Below are experts of layer 10 (counted from 0) of a mixture-of-experts language model. Rows are named gate (a neuron's input weights, with its number), up (a neuron's input weights, with its number) and show model dimensions 256-319. Each number is 200 + 30 x the weight over its row's rms, rounded and kept within 0 to 999.
Before each expert's rows: a language model's description of what the expert responds to. This comes from a sample of Wikipedia text that the model never trained on.

# expert 23
What it handles: Hyphens, en dashes and apostrophes joining compounds and names, such as Aix-Marseille, extra-time, 1989–90; also name particles de, von, del, Al, non.
gate0,213,227,162,231,265,177,223,180,172,175,221,214,215,174,237,240,214,189,237,229,138,265,229,215,187,214,256,180,177,181,175,236,200,187,162,211,180,162,187,223,167,219,221,248,224,180,173,166,243,238,281,163,276,162,222,259,124,196,225,197,189,205,231,238
up0,151,211,206,239,189,266,247,254,191,184,252,197,175,213,176,212,230,146,193,188,188,250,187,281,175,184,204,255,210,178,144,174,202,200,180,204,175,231,166,174,195,146,203,197,230,170,178,180,204,208,188,201,239,227,227,195,144,241,222,184,209,248,203,177
gate1,237,198,210,144,222,196,200,162,173,230,211,197,244,187,198,191,269,181,219,203,193,215,273,173,229,195,252,215,212,173,173,199,164,203,216,239,229,260,156,178,224,206,184,228,247,215,200,198,164,224,217,205,241,213,205,208,146,183,224,176,206,207,208,197
up1,199,206,261,228,186,239,201,222,222,253,166,183,168,217,262,254,169,212,204,174,216,191,189,175,211,193,227,147,207,222,199,228,201,258,223,189,205,191,235,190,181,205,214,132,193,191,194,204,187,224,260,221,174,215,257,198,176,181,247,193,202,207,185,188
gate2,182,191,150,227,217,222,185,224,178,259,146,178,161,172,208,204,192,193,267,230,214,240,194,203,188,133,211,188,192,248,205,200,211,197,253,194,195,173,214,204,214,195,200,223,168,182,186,209,243,201,186,196,178,210,200,200,216,253,185,179,168,188,199,132
up2,210,163,207,198,139,187,188,238,204,225,165,186,192,174,215,216,219,190,244,204,198,164,139,224,141,164,218,249,182,175,217,172,168,206,154,211,209,217,217,229,215,232,229,136,141,253,202,171,212,220,235,241,136,211,244,181,237,234,193,197,183,224,163,184
gate3,191,223,222,184,178,216,199,197,169,222,187,196,147,211,282,187,197,194,208,245,197,198,157,196,175,237,200,230,210,190,220,238,248,214,151,189,146,192,192,220,228,156,196,216,222,186,163,154,182,227,205,241,218,207,220,174,195,211,239,227,253,171,214,188
up3,236,169,245,176,202,243,179,219,198,167,208,152,165,232,211,200,196,186,184,223,183,193,216,234,269,245,172,172,244,191,187,199,193,282,151,153,201,219,269,248,179,196,199,206,203,212,190,213,198,199,300,240,177,165,160,223,246,236,185,266,195,201,124,170
gate4,176,238,258,221,158,196,189,182,227,166,209,160,166,194,210,188,199,196,236,231,265,283,227,197,207,225,166,169,205,166,193,232,226,201,260,237,182,148,219,193,158,138,169,237,250,222,215,255,176,187,205,220,203,176,249,259,210,208,243,142,195,165,202,156
up4,213,259,203,211,184,229,166,233,161,233,201,208,229,224,170,223,222,158,150,212,230,198,227,208,165,232,211,217,170,169,212,183,229,183,203,177,187,172,239,259,194,169,211,225,162,179,221,232,210,164,195,223,166,162,176,264,260,244,146,221,158,219,182,203
gate5,274,179,177,161,200,238,221,162,204,195,167,215,201,229,239,157,220,222,164,189,140,114,181,236,155,172,239,202,221,189,168,165,185,176,204,195,200,200,200,205,183,215,187,177,236,172,178,144,215,198,164,174,240,204,236,180,204,246,186,215,180,206,232,193
up5,213,158,210,155,224,207,214,227,175,217,260,183,206,201,174,204,235,193,204,212,252,185,162,216,172,212,209,176,206,203,196,231,226,257,163,203,187,212,202,206,183,198,193,183,220,145,199,210,220,238,187,199,217,185,189,146,249,221,271,213,202,233,180,191

# expert 59
What it handles: Middle and final pieces of surnames and place names, such as bur, ville, burg, owski, ński, as in Nürburgring; also closing parentheses and table pipes.
gate0,164,128,123,213,183,196,225,244,158,221,235,211,200,246,207,208,174,142,174,208,196,163,165,197,194,214,229,163,222,170,205,187,202,208,198,211,256,183,147,185,252,241,236,200,208,170,181,95,223,254,249,179,202,158,194,190,224,233,228,195,267,253,182,233
up0,191,193,169,222,227,191,195,222,215,169,197,135,172,171,140,155,175,222,220,222,201,257,183,179,185,234,221,189,178,178,175,167,198,202,251,152,200,220,179,152,203,203,180,200,153,213,225,199,180,241,201,232,207,194,171,187,269,226,230,194,197,234,222,188
gate1,200,257,211,158,210,172,196,174,117,188,244,225,221,220,220,161,209,155,211,201,216,237,219,150,212,182,172,181,164,192,223,202,192,203,253,191,166,206,276,216,130,224,242,215,133,213,156,246,150,241,255,201,184,202,213,178,193,232,228,235,236,196,196,239
up1,173,192,218,165,208,215,199,220,207,194,174,215,181,214,231,187,146,193,212,138,153,184,210,160,182,199,148,161,183,213,214,206,216,152,178,190,152,222,205,193,189,253,155,162,200,189,182,197,181,165,218,218,205,220,165,181,208,171,175,195,206,166,264,195
gate2,200,197,221,210,251,222,175,197,169,228,204,196,213,129,256,146,221,143,214,208,215,223,162,192,225,200,165,225,216,201,192,197,171,195,197,152,283,209,192,211,203,254,194,232,233,176,203,173,200,203,189,196,229,151,166,193,171,190,200,192,226,228,204,222
up2,190,191,233,178,199,121,166,175,173,213,199,232,246,192,167,234,231,209,194,237,156,215,192,145,250,212,194,200,216,206,205,259,174,200,178,220,230,187,185,224,171,149,229,171,219,200,193,252,179,184,204,195,197,198,195,228,204,185,238,189,199,179,171,212
gate3,178,165,197,179,194,188,212,176,141,163,201,214,148,217,212,165,229,168,136,165,243,214,194,177,203,189,210,202,209,170,173,195,228,157,207,197,227,254,240,243,140,214,220,192,206,169,131,182,134,186,244,170,218,210,239,159,181,290,234,170,170,204,186,149
up3,179,158,165,210,193,156,190,252,258,245,180,174,238,189,190,214,198,198,169,203,205,211,240,161,182,208,188,238,152,199,151,180,226,173,155,226,191,201,205,180,205,182,180,251,182,183,200,178,206,178,199,214,138,190,192,210,167,236,169,215,230,189,184,249
gate4,162,144,184,179,189,208,213,254,240,196,179,162,238,159,228,173,226,202,197,227,185,242,209,231,168,205,136,175,179,219,251,153,209,178,173,197,190,196,231,222,237,171,191,205,261,198,140,186,168,198,174,226,237,178,149,218,186,166,199,239,199,194,203,245
up4,269,227,188,239,173,220,205,203,139,194,222,164,174,161,198,173,267,183,206,147,196,231,174,233,199,202,202,191,188,224,259,247,235,164,189,221,241,236,169,221,207,172,186,199,183,199,153,174,153,275,232,162,170,222,209,204,193,153,177,176,236,208,156,191
gate5,200,157,236,185,225,195,210,250,165,87,176,261,150,167,217,197,227,195,168,200,247,226,187,167,231,211,183,233,213,170,188,153,191,229,212,234,205,196,216,240,213,218,187,195,191,172,152,185,250,229,187,242,194,232,188,200,189,157,224,208,233,183,188,244
up5,217,176,229,170,246,180,188,252,210,247,200,178,142,186,175,188,193,191,226,233,177,202,222,239,237,196,185,185,222,209,186,230,221,220,232,200,243,168,161,223,185,176,221,158,245,180,203,164,142,256,249,198,174,157,158,213,237,217,236,168,186,148,194,199

# expert 16
What it handles: En dashes and similar separators right after a digit in year or season ranges, such as 1984–85, 1971–1972, and times like 12:50.
gate0,175,195,159,184,199,218,170,218,169,208,166,243,175,233,204,205,195,239,161,218,161,243,215,207,185,173,137,204,215,226,183,209,264,234,193,218,173,183,227,205,184,215,279,166,223,217,189,218,203,230,187,185,189,209,230,228,302,171,219,165,217,197,177,231
up0,202,196,213,178,181,153,174,225,182,210,173,231,226,178,147,209,186,200,182,218,206,226,242,212,202,188,210,175,229,204,212,213,198,198,231,172,182,247,230,184,184,184,181,165,150,167,165,200,189,263,208,151,131,241,195,187,188,178,192,212,195,221,133,155
gate1,221,197,192,199,202,201,251,158,175,248,194,128,211,187,211,181,186,200,190,199,156,241,163,216,170,192,244,206,201,241,157,214,161,220,197,265,174,205,206,200,210,215,203,204,183,126,208,181,214,241,201,250,296,190,206,169,235,190,203,239,156,197,189,159
up1,217,153,152,177,226,180,175,258,153,235,165,172,193,250,175,208,197,194,222,200,221,235,198,189,165,160,187,180,208,180,190,184,246,231,242,207,236,238,202,207,194,225,205,187,188,190,179,217,192,174,148,220,204,193,218,191,229,207,243,202,241,160,134,187
gate2,230,202,202,185,200,179,217,198,251,181,189,203,167,177,135,204,204,177,212,199,140,196,243,216,219,191,191,176,172,182,173,188,217,207,212,227,198,225,255,246,188,180,216,239,184,205,191,238,204,190,223,209,172,207,254,118,150,185,173,190,190,170,219,232
up2,196,146,199,184,225,157,251,248,198,185,190,187,227,181,177,231,196,186,171,222,201,169,186,248,243,219,215,157,204,221,170,233,257,200,179,190,234,166,219,192,246,220,210,215,194,122,200,250,197,183,177,183,219,225,207,203,156,208,134,167,181,206,150,207
gate3,173,260,170,181,197,249,158,178,229,165,207,204,218,242,198,183,235,194,221,234,203,142,190,211,173,222,152,197,177,162,185,206,191,198,225,149,204,234,235,204,203,229,178,190,197,211,200,248,204,237,173,212,248,187,190,264,186,202,188,299,219,173,193,192
up3,231,175,195,209,205,205,221,211,181,186,219,220,204,232,201,206,269,179,188,210,174,221,191,239,205,198,245,198,237,201,185,202,230,191,200,186,148,211,200,202,200,184,193,159,197,202,220,176,209,193,217,191,199,169,215,175,224,204,216,192,204,210,207,157
gate4,172,180,189,178,199,176,240,185,186,199,207,238,267,220,176,210,236,219,222,182,230,208,199,223,190,156,208,154,186,245,172,235,205,230,214,184,223,252,205,198,215,153,160,202,177,178,179,170,186,197,175,203,243,173,183,224,220,219,176,172,137,193,191,216
up4,196,204,181,199,202,189,143,219,148,185,232,180,163,268,193,208,164,178,188,242,187,195,176,176,119,182,240,192,139,155,226,193,179,182,231,193,184,177,188,240,283,175,212,216,184,180,198,252,229,256,214,203,222,222,206,205,120,243,192,185,202,236,217,171
gate5,132,206,185,228,196,192,210,183,173,227,158,163,220,155,224,195,184,169,161,174,170,223,189,177,187,181,188,190,223,181,196,185,175,163,174,182,192,217,260,205,186,171,169,257,137,243,156,250,229,165,194,161,240,185,196,174,269,249,170,223,225,171,239,171
up5,155,167,210,150,185,229,230,210,228,153,174,210,229,292,218,152,189,195,212,226,205,184,178,201,186,231,215,188,216,215,126,164,188,196,188,146,232,203,192,184,171,198,185,204,149,191,209,219,227,222,213,192,214,232,224,202,195,198,205,224,216,204,178,160

# expert 45
What it handles: First stems of compounds and derived words in ordinary prose, e.g. story|telling, hard|cover, hair|locks, under|side, quarter, play.
gate0,262,203,218,221,188,200,187,208,180,203,195,168,220,190,211,198,221,141,192,180,175,241,181,171,186,210,178,176,162,196,178,231,133,244,212,199,230,221,143,229,211,223,202,178,166,173,232,173,186,189,151,212,205,203,181,158,201,229,218,238,196,197,195,197
up0,195,192,203,182,231,239,151,192,193,167,208,147,241,189,180,172,227,225,215,198,175,166,222,173,224,215,216,203,234,222,184,263,222,249,97,226,186,149,187,192,233,216,235,230,172,200,182,173,182,202,178,170,233,193,212,200,178,230,248,163,197,169,174,189
gate1,242,225,199,129,192,171,201,172,240,182,167,192,231,212,197,198,188,175,220,211,190,187,208,161,179,169,149,193,158,230,177,128,233,182,211,170,172,216,191,167,174,207,198,168,162,204,185,157,192,237,177,171,181,220,267,185,187,186,234,175,192,202,168,166
up1,165,165,224,154,214,198,207,182,179,198,250,212,212,187,212,224,203,234,205,251,268,200,151,230,173,198,235,198,250,189,138,198,190,214,239,209,192,200,167,188,170,218,191,231,205,218,301,195,190,222,156,174,194,177,191,224,166,214,190,216,235,239,196,177
gate2,275,230,175,180,149,214,249,218,160,143,189,159,201,203,233,224,186,199,188,180,198,181,226,186,212,225,208,204,154,201,240,201,176,193,151,205,184,186,165,173,237,182,197,166,173,194,190,166,246,244,184,213,159,192,216,187,212,220,210,173,207,186,204,229
up2,261,166,183,198,257,207,181,250,194,227,201,224,181,180,258,205,175,171,146,213,187,146,153,217,202,214,213,211,220,244,183,199,182,249,248,163,229,192,213,188,147,223,205,186,188,205,157,219,220,167,240,190,111,241,226,155,192,258,234,213,218,215,190,177
gate3,197,220,216,182,201,202,146,197,207,113,233,154,204,250,237,261,164,219,156,212,210,201,167,215,183,233,155,180,230,169,180,186,245,209,209,267,244,141,239,196,199,188,183,198,226,198,212,170,186,250,197,231,200,199,230,188,245,244,214,195,205,222,204,140
up3,236,259,211,213,190,255,239,273,172,178,177,226,212,198,227,206,189,142,217,252,124,216,192,204,200,165,155,210,169,209,159,175,188,160,209,215,177,204,271,236,182,119,223,214,196,242,227,226,204,197,217,214,225,179,161,189,187,215,199,182,237,164,180,179
gate4,207,229,213,183,218,185,194,254,238,175,175,207,157,178,203,164,227,174,224,232,169,222,175,215,249,196,150,228,240,201,211,238,158,186,168,199,165,207,279,197,135,148,166,158,208,195,221,188,196,237,202,198,214,213,173,166,154,211,177,239,197,212,180,150
up4,234,188,245,194,212,260,192,216,214,237,178,182,214,137,239,260,176,176,218,197,185,145,181,242,224,232,184,206,196,177,175,169,209,178,150,177,222,202,202,168,182,224,217,196,160,161,161,213,176,194,218,233,170,213,175,175,198,172,244,163,234,193,191,199
gate5,194,228,283,195,165,182,194,141,220,165,184,185,227,182,176,192,197,169,202,176,208,154,173,255,220,189,185,223,216,250,195,220,160,154,198,203,166,251,160,214,159,219,176,173,218,200,211,163,241,175,232,212,200,199,223,182,230,215,240,171,201,230,228,198
up5,189,167,215,245,242,195,241,250,162,195,209,145,203,183,206,228,221,179,178,205,190,219,171,178,243,209,159,140,238,211,201,206,225,159,154,176,196,192,180,183,166,211,186,196,228,224,148,268,216,167,168,216,149,205,247,211,158,222,201,172,220,218,175,178

# expert 42
What it handles: Final digits of years and decades after 19x/20x prefixes, as in 189-0s, 1928-45, 198-8, before s, dash or comma.
gate0,202,152,234,186,202,224,174,126,194,177,133,184,244,158,203,230,239,191,196,214,230,189,206,195,172,231,229,205,199,229,209,214,160,189,173,214,188,200,152,171,187,198,190,187,227,161,241,192,228,139,191,180,279,245,182,193,170,162,210,183,251,283,184,227
up0,142,192,214,230,228,184,232,212,261,226,229,184,176,187,190,166,174,210,228,220,185,225,257,166,241,194,192,229,253,240,195,180,158,224,212,239,254,163,239,195,233,189,188,174,178,219,216,162,277,232,216,206,179,195,196,200,160,202,207,172,226,194,256,207
gate1,224,242,219,210,221,235,199,179,184,189,216,191,248,178,179,218,225,219,207,191,186,175,207,221,135,209,213,202,234,158,211,237,212,216,197,184,236,221,220,183,225,198,209,183,284,198,236,195,208,257,246,205,205,195,220,197,200,231,202,171,198,214,121,196
up1,225,228,201,160,163,249,191,182,248,200,167,152,172,211,155,208,240,177,207,165,186,250,214,221,150,216,200,187,193,183,166,171,204,219,243,193,227,211,239,144,195,185,162,226,230,237,221,171,166,155,179,238,193,188,241,163,182,208,197,197,191,171,274,150
gate2,194,194,221,204,257,304,216,145,199,217,208,188,196,224,159,199,214,125,185,210,225,173,230,188,185,174,185,164,257,197,223,213,213,217,190,122,193,229,190,215,170,234,255,176,196,196,174,223,149,239,198,190,251,183,225,186,152,238,207,146,238,229,164,181
up2,199,241,162,214,219,225,153,215,208,177,204,188,142,256,213,193,194,172,208,213,169,185,159,171,237,228,172,186,198,189,150,221,187,215,250,209,162,212,120,181,260,188,218,167,201,224,227,177,237,166,238,251,213,217,223,183,211,227,170,205,199,201,224,190
gate3,226,193,179,193,193,210,206,205,207,188,209,212,166,201,231,194,178,244,200,203,198,199,222,231,215,218,176,190,203,252,187,183,217,207,199,226,239,224,226,182,215,223,202,200,113,191,160,198,140,204,158,230,239,197,258,262,165,235,218,228,106,159,209,237
up3,150,251,141,216,213,215,208,186,178,202,167,258,245,238,248,271,199,173,119,254,202,292,235,175,208,200,180,215,206,215,187,184,191,201,169,193,180,205,164,148,175,164,215,160,204,210,199,143,211,178,146,207,231,213,223,230,215,165,250,210,191,155,207,178
gate4,209,152,254,197,185,254,227,187,167,193,197,200,198,211,196,157,217,202,213,191,217,186,183,226,185,194,239,205,192,196,164,163,187,180,188,185,210,275,224,206,235,177,225,216,218,192,246,153,188,225,210,178,251,193,171,209,199,214,174,161,189,219,230,199
up4,197,202,196,239,210,245,237,192,199,167,218,185,223,192,239,254,191,134,179,237,197,165,190,153,187,184,237,188,178,169,193,234,225,274,203,254,257,192,226,198,171,221,227,204,185,165,211,169,221,141,284,205,192,182,203,190,172,256,232,193,234,178,269,138
gate5,202,215,155,174,196,141,176,173,200,230,174,214,202,222,221,179,161,160,229,206,145,212,168,167,214,242,165,164,199,208,190,202,203,232,222,187,210,194,230,279,156,239,201,225,262,198,179,132,209,191,203,205,199,164,196,235,133,230,221,182,195,186,221,208
up5,215,238,207,202,194,179,193,204,199,181,206,221,159,209,189,203,198,178,203,165,180,259,180,198,207,188,167,218,194,181,221,190,206,174,277,181,213,180,190,170,184,201,231,224,186,159,208,152,204,212,174,197,140,235,197,160,251,139,208,232,222,234,152,162

# expert 20
What it handles: First pieces of verbs in story or plot text, mostly after a name or to, like h-ates, jum-ps, predic-t, plus said and wrote.
gate0,222,205,238,215,243,172,132,149,195,237,225,133,174,187,282,229,177,187,211,228,195,176,218,228,107,215,215,182,203,208,214,180,229,212,274,195,198,233,210,239,239,154,214,209,231,185,153,230,186,168,242,198,207,222,198,188,198,231,260,195,206,199,208,187
up0,164,204,197,189,165,235,176,149,218,219,196,221,192,203,239,185,192,177,236,207,198,162,254,179,202,201,173,180,190,225,244,172,247,184,199,219,185,279,171,195,175,161,202,214,211,154,176,251,197,234,231,262,168,164,218,134,199,171,183,141,216,192,165,146
gate1,192,157,212,225,224,193,141,253,160,227,191,175,219,197,198,203,170,189,202,223,238,201,197,208,191,146,176,177,210,220,195,207,236,220,246,198,212,239,188,137,225,196,184,202,159,198,161,234,156,201,243,234,248,188,185,189,221,164,207,196,222,251,200,198
up1,127,163,197,178,205,242,177,216,233,119,240,147,183,177,233,132,229,210,187,159,209,147,189,175,202,166,163,177,188,226,239,150,192,209,196,199,202,216,145,168,191,226,198,239,255,176,168,237,174,215,219,179,207,197,233,156,207,257,191,200,193,195,168,171
gate2,200,170,206,190,172,149,204,184,274,206,165,209,200,181,209,206,228,172,216,185,220,200,173,169,179,183,209,154,187,231,208,193,186,189,164,234,199,186,206,197,260,193,237,217,198,189,193,153,149,239,261,169,151,241,152,216,240,235,226,244,229,199,152,191
up2,187,239,249,199,166,201,227,201,196,199,205,129,203,314,195,206,267,192,173,236,148,249,223,143,198,205,158,175,177,179,178,182,206,186,257,225,232,191,167,202,200,195,246,181,189,222,219,217,181,198,198,254,168,166,263,163,182,204,213,219,262,264,213,197
gate3,200,181,220,191,202,228,173,172,180,179,219,189,207,237,198,181,182,200,156,216,180,164,199,136,147,223,196,177,200,211,228,177,215,197,222,185,190,219,161,207,187,237,193,193,176,220,217,208,187,165,228,216,131,234,171,172,219,185,185,202,234,247,170,187
up3,143,192,186,205,184,191,208,189,200,197,213,212,150,180,257,186,173,209,194,126,129,191,231,186,162,192,219,211,220,212,168,130,189,185,225,264,214,203,222,240,230,182,213,245,176,180,236,202,226,200,165,222,171,274,241,209,221,183,272,223,242,202,188,152
gate4,257,258,220,210,172,182,204,178,193,203,203,180,179,197,245,190,193,114,159,265,168,224,229,167,221,202,193,189,190,239,214,210,198,198,179,205,187,241,191,202,184,230,188,231,231,220,219,201,214,230,233,206,175,158,196,159,226,211,210,165,200,180,185,136
up4,213,197,163,278,170,210,162,236,190,277,177,179,159,190,201,195,178,157,263,128,187,192,196,254,210,193,252,208,208,237,198,165,176,187,211,213,174,205,164,197,192,200,236,234,218,214,234,235,217,241,178,206,187,192,201,121,194,244,255,219,208,241,183,237
gate5,176,204,200,212,209,206,184,172,174,198,196,233,149,182,196,160,199,206,181,176,186,199,206,211,227,186,171,221,193,245,178,214,244,203,216,216,182,201,188,208,217,234,200,220,246,227,214,187,155,144,270,186,176,224,177,189,204,238,241,205,197,183,214,166
up5,225,203,238,175,209,168,237,160,186,167,229,177,158,141,224,214,198,199,199,244,220,189,192,155,191,182,158,167,219,216,250,272,154,245,249,249,186,160,175,170,206,184,178,257,256,196,192,172,228,220,192,176,173,180,205,195,166,191,212,172,193,190,179,178

# expert 27
What it handles: Pieces of non-English names, often with diacritics or non-Latin script (ā, ö, ə, Arabic letters), plus goal minutes in match reports, e.g. Zarqālī.
gate0,184,216,194,208,143,216,176,192,173,173,241,195,181,161,226,214,175,217,243,228,171,248,209,248,219,210,202,196,162,245,209,143,228,191,219,177,201,189,195,156,173,177,183,253,203,215,157,146,205,207,195,250,190,164,180,211,234,245,228,269,238,212,212,149
up0,189,170,201,181,174,172,187,147,204,185,212,190,223,205,240,170,220,221,236,186,159,133,220,199,191,167,219,187,160,194,196,216,211,193,221,176,218,203,193,190,163,166,246,170,209,208,212,129,228,232,222,201,191,204,211,131,222,197,174,157,189,188,220,165
gate1,249,201,178,179,184,140,152,197,208,213,239,172,193,140,179,225,190,138,271,162,134,185,223,155,153,207,192,237,219,220,204,230,180,162,244,199,232,233,211,242,193,217,179,212,218,255,189,219,143,151,242,178,176,192,221,148,202,173,193,168,180,179,190,233
up1,202,256,198,177,154,204,188,208,211,157,211,218,182,255,185,197,189,205,240,162,202,213,220,243,216,230,226,227,147,190,231,155,175,205,177,132,202,229,202,217,235,223,242,218,187,221,191,155,125,222,260,205,191,194,293,227,239,195,159,208,245,239,263,228
gate2,201,159,229,236,199,203,212,240,173,169,177,235,210,155,223,259,164,173,232,213,194,239,215,191,225,203,201,201,193,176,197,223,148,192,234,202,229,239,176,177,175,127,217,220,227,178,209,204,237,184,249,191,158,181,146,231,225,193,185,227,208,247,200,151
up2,212,168,162,185,191,206,224,174,169,159,194,161,223,144,202,175,207,159,189,221,191,157,206,215,219,200,191,205,188,214,229,219,200,184,216,227,206,173,152,177,189,174,190,247,210,208,205,142,196,245,261,266,187,137,205,193,181,209,181,187,247,216,216,145
gate3,227,180,219,167,136,187,253,210,271,164,222,206,241,211,232,206,172,234,190,138,222,171,223,206,194,190,236,172,164,212,160,238,170,184,231,166,239,202,222,220,190,196,213,215,186,191,207,195,192,188,257,220,184,190,257,215,253,229,161,200,195,198,191,198
up3,171,233,207,207,226,206,206,200,160,210,256,224,191,210,221,202,213,189,192,231,228,187,191,191,190,184,206,197,158,156,190,221,156,218,167,187,193,260,192,138,242,153,244,197,253,197,184,251,167,249,188,226,181,178,215,186,136,212,235,156,210,180,201,232
gate4,211,179,230,217,217,239,237,215,165,187,179,180,216,248,171,229,170,163,125,188,254,187,193,179,184,214,157,170,238,220,210,187,179,183,247,200,196,174,174,139,214,165,160,212,249,240,167,183,204,216,230,193,186,199,208,191,237,196,215,203,177,191,242,151
up4,174,219,215,200,232,203,235,216,176,236,185,173,184,159,165,163,257,194,239,217,174,190,134,216,259,219,257,165,219,149,161,213,200,229,194,256,133,192,166,196,194,173,196,147,223,168,184,205,235,168,179,149,202,167,214,213,219,221,211,213,220,192,169,244
gate5,185,225,250,188,175,186,215,192,233,213,222,206,203,231,208,173,179,222,169,231,196,167,168,165,209,236,179,171,192,255,184,198,192,149,126,171,218,210,186,163,203,198,214,194,237,195,245,155,204,191,245,240,209,214,233,192,250,214,235,219,195,169,224,217
up5,213,190,206,188,211,243,217,229,188,170,204,169,142,218,205,241,226,220,217,166,256,243,165,198,200,190,183,163,160,201,228,191,147,170,187,259,163,220,218,197,243,139,207,250,225,231,162,176,259,152,244,203,185,193,202,213,176,136,179,178,192,142,253,178

# expert 54
What it handles: Inner pieces of long, often technical words: in-effici-ent, rep-roduc-tive, et-rap, prof-us-ely, off-ers, predic, oxid.
gate0,230,205,203,144,158,248,194,229,185,216,181,161,169,199,160,213,227,153,240,202,181,168,195,232,209,221,203,175,208,204,167,226,158,184,153,190,239,163,200,166,161,180,215,206,228,225,170,204,223,159,226,224,247,260,170,196,163,196,199,212,217,195,182,187
up0,206,194,217,217,215,213,193,161,203,187,192,130,180,224,153,204,146,168,166,169,219,202,204,164,221,175,199,195,171,194,255,192,201,199,175,191,174,176,254,157,185,176,199,151,187,208,200,166,192,216,179,203,150,150,208,207,180,208,174,195,210,167,223,210
gate1,187,219,176,212,188,155,215,175,180,188,213,214,193,218,248,243,192,230,148,180,223,233,203,107,192,198,175,203,208,204,190,155,189,166,226,221,158,209,248,227,212,147,188,220,208,162,195,239,203,188,220,223,239,226,218,184,176,214,207,214,206,183,191,207
up1,184,187,180,185,232,178,155,183,234,192,150,181,222,203,158,218,199,180,226,215,171,162,158,221,204,151,157,177,196,224,222,189,263,169,154,180,199,232,203,198,191,170,219,200,201,253,171,208,195,200,199,225,227,199,209,216,200,160,197,240,260,191,171,221
gate2,213,191,186,236,191,182,224,242,211,179,164,241,162,233,223,132,174,158,222,244,166,181,183,202,240,180,188,218,249,201,211,174,100,187,117,200,194,230,238,222,168,182,226,245,181,143,228,198,197,200,196,198,233,207,172,151,193,272,216,186,215,203,208,197
up2,251,220,239,230,202,194,215,260,196,166,192,211,204,230,216,163,149,205,178,194,173,199,246,238,246,204,194,194,237,198,191,194,177,199,214,202,235,177,188,209,228,156,214,174,167,165,217,217,202,248,192,192,144,181,206,249,190,237,226,215,223,153,210,160
gate3,239,208,184,212,222,205,156,162,169,168,213,228,186,260,215,192,176,223,162,213,195,202,199,132,216,175,201,215,205,196,186,205,181,166,213,106,202,193,213,203,166,231,173,203,204,176,225,206,201,174,175,202,137,199,194,192,187,193,198,225,218,183,186,156
up3,303,250,216,189,233,209,161,181,154,169,190,231,153,192,230,201,153,208,220,222,207,168,236,206,177,226,226,202,205,243,201,240,216,198,194,189,235,208,171,255,142,207,189,207,232,246,206,232,239,273,231,223,215,192,191,173,159,223,229,185,222,177,187,169
gate4,237,180,224,256,221,176,199,139,216,186,172,218,240,257,217,230,170,195,169,203,208,158,210,201,235,142,181,189,223,195,175,258,218,202,247,171,202,189,188,219,191,226,222,193,232,172,187,189,202,194,208,195,170,195,260,173,203,125,195,199,215,221,221,202
up4,190,207,158,200,195,247,204,189,235,163,161,203,257,187,157,184,208,180,204,219,169,238,210,156,133,185,203,183,187,188,158,230,217,181,179,251,236,205,226,242,198,187,240,193,155,171,170,266,169,177,171,221,196,213,227,260,221,207,193,194,191,164,189,209
gate5,200,174,146,208,168,195,198,189,199,203,173,172,227,208,155,200,173,170,141,235,209,223,207,223,195,174,178,227,270,185,200,245,262,224,168,212,222,235,223,186,193,230,206,263,253,157,223,239,163,191,208,252,197,175,197,197,234,197,228,233,216,177,140,219
up5,189,209,223,179,229,173,152,219,206,227,187,223,209,212,161,194,186,178,209,204,204,224,209,179,199,191,213,217,237,215,208,142,210,249,200,194,238,171,216,173,159,223,142,190,196,188,203,235,185,231,195,189,242,227,185,177,159,248,240,185,187,154,159,174